config = dict(
    experts_per_token=2,
    router_score='sigmoid',
    balance_bias=True,
    lr_router=0.00134,
    norm='rmsnorm',
    optimizer='muon',
    max_seq_len=256,
)
Below are experts of layer 2 (counted from 0) of a mixture-of-experts language model. Rows are named router (the router's row for the expert) and show model dimensions 0-79. Each number is 128 + 24 x the weight over its row's rms, rounded and kept within 0 to 255. Numbers have three digits each.
After each expert's rows: "gets" lists some tokens that make up at least twice as much of what it gets as of all text. This comes from a sample of Wikipedia text that the model never trained on. Tokens count by the router's weight.

# expert 2
router:142134107119074117135129101175124105106105118129135121121066151148163133125162126094135178164134134090143138148132103096140189113097153138123130125145111155141117143096151132151131125141112098092159164144125145136152097131103111086110161132
gets: " s", " M", " m", " S", " R", " r"

# expert 25
router:128167139117153112104111109123096129145147109093086143176098130149163112126124135072085150130134067109129140162158101154125143091138123143099122087143145083119111161123122101146188132139117101103139157178177136136145117122086120104133147148
gets: " the", "el", "ow", "er", "ick", "ill"

# expert 10
router:123117143150143165103143080128133129073173112114128147136098089163146147161146129128126163109133148108108101162132127124107117134136094137102104111140109156106096161106131142127148157141158117127138154153123090172144116180104121071143170157
gets: " and", ",", " but", " or", ";", " while"

# expert 1
router:149118194179119110092086124132103160130137080064135099139133145143129098129102120106122123134148127104138183147172138130143135103127161129086111117150083127148094123113139121118145149122141112133115170134122129121138117133136129128117153149
gets: " (", " \"", " |", "\"", "-", ";"

# expert 26
router:135136120121083132148095115159079133119126097079124087157156156194115116120124124141100159105143094139141170186154120125111130099138163125082076127182086131136150146139113131132150142137119144114122134156081120141165130149138126102138158129
gets: "\n", " ", " \"", " b", " him", " her"

# expert 47
router:135121148112108134079159123158129148093133101099155116108090111120154143130139160101096149165143120121148127126153129084136103110113173143137112103104137135163116167133126129136162152128102089110112161181129114154152107113117141112143138141
gets: " T", " Ch", " Sh", " He", " F", " K"

# expert 3
router:143138189123104135101144086133177113099115115138117098123115081133148119143142158145140131159153115124125107135167107112134139111116114106096109102117113148125132130126139118142120180116154076086127125118152127163161122162101183117112108149
gets: " he", " or", " it", " which", " He", " and"

# expert 43
router:136141165138121168111126096134164158067129121133070134146126074127147132161093148076110072139169122110184140160138104128116133123121133140127109153127110102105130110120120117137142129123100143076119129093131130163167137163104187115145104112
gets: "1", "|", " |", " ", "2", "N"

# expert 33
router:109106144119082142114172147140140138123110102128149110130111121148122110133103138082104135129152094131124158157135134133140162073141145139085103125120112137139111137150135146138182142129150062077086136122076139117152100129095145126115149113
gets: "0", " A", " a", " JPL", "ia", "us"

# expert 36
router:104167179128129136116129131161113145129127122132113124149125115171142137171100131132063107128146112117137157140154107119121131109144145103144128097129110148134091120127152116163158135119089131075091140134137127155154115190108142122122122147
gets: " –", "an", " -", "et", "t", "k"

# expert 32
router:155156138157104147089138122131129149106133084118112123145154080127150141147107158106084170134177085099158132141136098129121130041114159108101123142115144152157114105157145125148121160112115111132114135148107103153166136126091139110183139148
gets: "'", "-", "b", "T", "t", "R"

# expert 8
router:084150127128135116141174083140130141107112131121089085113099100143118128112122122085163163145180110104165104127118114127126169128150122127104151111136091158126093134142120112134129125114134100111076126133159130128135093134159125110144116137
gets: "\n", "|", " ", "/", "–", "-"

# expert 27
router:091150149117135116109147151104117145137095138123124104156159104162109105133159140152085125123163080122178142151201096101098141110146150102078123143122154106120072135136116123135162107105124111114133144101136114149147117102092148118195111145
gets: " the", " The", "al", "The", ":", "ic"

# expert 44
router:129114133117105132133122139157096178110116121118122109101090088150139076122082151095112140139109130133120174132163135121144151095180158169154124116128097159116111127105151082126135109165103094112137135120149101112133091189114166106171158128
gets: ")", " a", "),", "==", ").", "\""

# expert 17
router:165119159114148129112133138133110121123127121071122101160129114117163118134129173124111111126123105108158127157143091135127140124082156109151119142138125144186102124117128126149133137074137126125099123135104080170132077126097129107132147155
gets: ",", " =", " Award", " election", " based", " War"

# expert 31
router:128172143142092114138121114109086142096121134135137140102143111156147141160108141102120145143143124121138135130116116100114123110142112185096137125124106142140142175157105134139177115129152114082138137167067098157159113183098131065143135143
gets: " of", " to", " years", " as", " well", " time"

# expert 41
router:125134137131086137102175109116128139124112135094110138125132099129103134185144124146158144144133090122167143155130081088115161135126179133131131156124142170137100144086130117158118122098133111108095160130117114159142070132099127124128122167
gets: " first", "2", " all", "3", " second", " inter"

# expert 42
router:092130110127104122116142122131114158087116121154109130163096115126173121159135177100141159136141118117157136132155077092131143071141176120139118135135118112170128191149114150172134147074135129119078122116117122127115153133095136092133145092
gets: "\n", "n", " station", "ol", " Location", " Genus"

# expert 5
router:132131179115107132130128092129173133113115135105118089143139109160130119158129151116164115177141103090164152142135116126107127126121156150149122152136097096163117174118117105155161117093133095103133159113125086132143066154122128126137128171
gets: " is", " was", " his", " are", " were", " a"

# expert 19
router:068203159103104119149147100108111180110156114128128071118101119161147149161101159113115105147121096127120177141139129089109136116133100116109114170135115131111132153137144112183162117129104166105096099157141074104144113113113170127135132150
gets: ":", " |", "-", " be", " have", " had"

# expert 23
router:115129142131118119096117114098124149127133115117118129140127051151141103123125163123124136103123121109134123113122088099132142111135117154184077088165109152145109102142117071153152136153136067121144130127129106127149096117115135127162140155
gets: ",", " as", " and", " a", " was", " University"

# expert 13
router:129158154128110109141135123139124139059165109107108116120108093142117144150149113123117136109157104102121140147165112101065142105134136152128126135131142156113133156064114135135169136127121117097125115108089096131164102162091117078129149163
gets: "ed", " not", " was", " be", " been", " also"

# expert 9
router:152194138134140128113122092101134134118125062091067098117138127183136104142118142107133130127164099092117141132156091096112144126165140137158094108118142109113101160143136144114132182158138113115139118140127092112160113182114147137153162165
gets: "s", "es", "ers", "ies", "ations", "ings"

# expert 37
router:115158142094132135128093121111070125082112104067125164148127133170094120144138128134110131159164113084134150114193133138110164132114146138141091163128160168133102109121150103133128119137163133117103128158164109130169135155084146117121133159
gets: " in", " on", " to", " by", " for", " from"

# expert 28
router:176155160131107149124114127160121191105109127096126108152098137143165137152110150117124132147159122081131143118154117152166133116131136109155120110161120100111106145134186134139149146141155132090122139127143100134144103156081105099147163130
gets: ".", ",", " (", ";", " that", " –"

# expert 46
router:132153144132093117133137089114123150105128126137150154129138138171137129205122112084130114124132122102172134179152126129142160080144116116128150135104116157147103173109132084161126149114104131113078112159119131122167112121092109100120133183
gets: " |", " to", " this", " all", "°", " first"

# expert 45
router:084158160135091146139130109122119133144081110130127127122090099139128144127125140136107129133184130126156124121134122109115144129114116083170142152151121191138053123112143115161135141083158079070117128168132133143133125171102125066145147120
gets: "0", "1", "2", " V", " c", "5"

# expert 6
router:110157122157100157139149141099146152094120126140117128157137133129156131166129151073103113124148113096152134147116120104121167127122121155137114101130075097143124151153155106123146153101094107109140118132131096140152144211110137103159122115
gets: "is", "as", "a", "ia", "os", "us"

# expert 40
router:136119123189115145116100093168113141140143124129126099187117128109175125135113163115085121107174091090139158120164112141119143113133149134108084090144057149163082146136110113131156154071115118155101117152118110126118099139113163127144129147
gets: "\n", " a", "\"", " \"", " The", " ="

# expert 16
router:102159115143118162089108139164145144130093118119127097149158136125148113114120136140088129122174126098120112115180130085155111106125128124086133147179129150117104201109138144145129129126126158121119140112061122127204065146120119111121167151
gets: " ", "   ", " £"

# expert 29
router:129129143133149110124143104154112154098111109091148142127148091136132110168123180125099098148132064105152127159151075144129174112100124099128131150146069134143127115106148097182132147116121096135123159125126140162171126169130143127118157137
gets: " it", " also", " It", " In", " K", " P"

# expert 38
router:136157164154120112143137111113102137126132073108122126132095120181139117149116126070134148112137120098177146144118132136146138076134137141096098115127137123138098117140160081136116134153127138109125142145151110147130118152127123081160164186
gets: " |", ")", ";", ");", "}", "–"

# expert 20
router:104133136113128120133131124170110152102121112092137119144146082133114124174142188136092090145123082125144144149158090125143169110099134096138123168148081137129129111127129076194139157133134095120116155115130144150163106192131162102115152154
gets: " P", " K", " C", " D", " V", " L"

# expert 7
router:088157167128116149119112119111102145104137102093122125172131125141149109134125119119090113155164128112115138136147108135118171113163117134139143094157108095140133150107141138145142177105119138119095175135134092117129142161110142133102168130
gets: "i", "ia", "a", "ie", "e", "o"

# expert 21
router:081145146155088145133135130134066175132100109104082085131105084141126119140150117128100117159141066102159133117185121141104142115139146132117088060132125134148105151137153135150135125152117137125143176130177137138135118171111137119128162151
gets: " |", ".", "-", " The", "ian", ":"

# expert 11
router:113156107166112139110122094160120149124107141104124126135092084155139092100104106120120086172174090075166126103143102143115145076132118137124102152165133127143123145147153121128133128135128127109084151137138118124130101142117146097126136146
gets: " in", " of", " on", " with", "8", "6"

# expert 39
router:156161123127092157064137119161149140089129135127121138159134149128146117172102132111129103139151067120152129147136065123144139101127126086131122136125138150140090110133168147122127153121115140072055145167104130137176116154085146088165147125
gets: "==", "\n", " ==", "===", " which", " into"

# expert 18
router:163113110143081163115134033128109177107150113106135151146110137140147113129125117067131161140157106142144156112147111085108128106102135136101100150123132113164113130137131123149133148151118117114078149149111122133150133153090163092168140119
gets: " of", "=", " by", "The", " (", "=="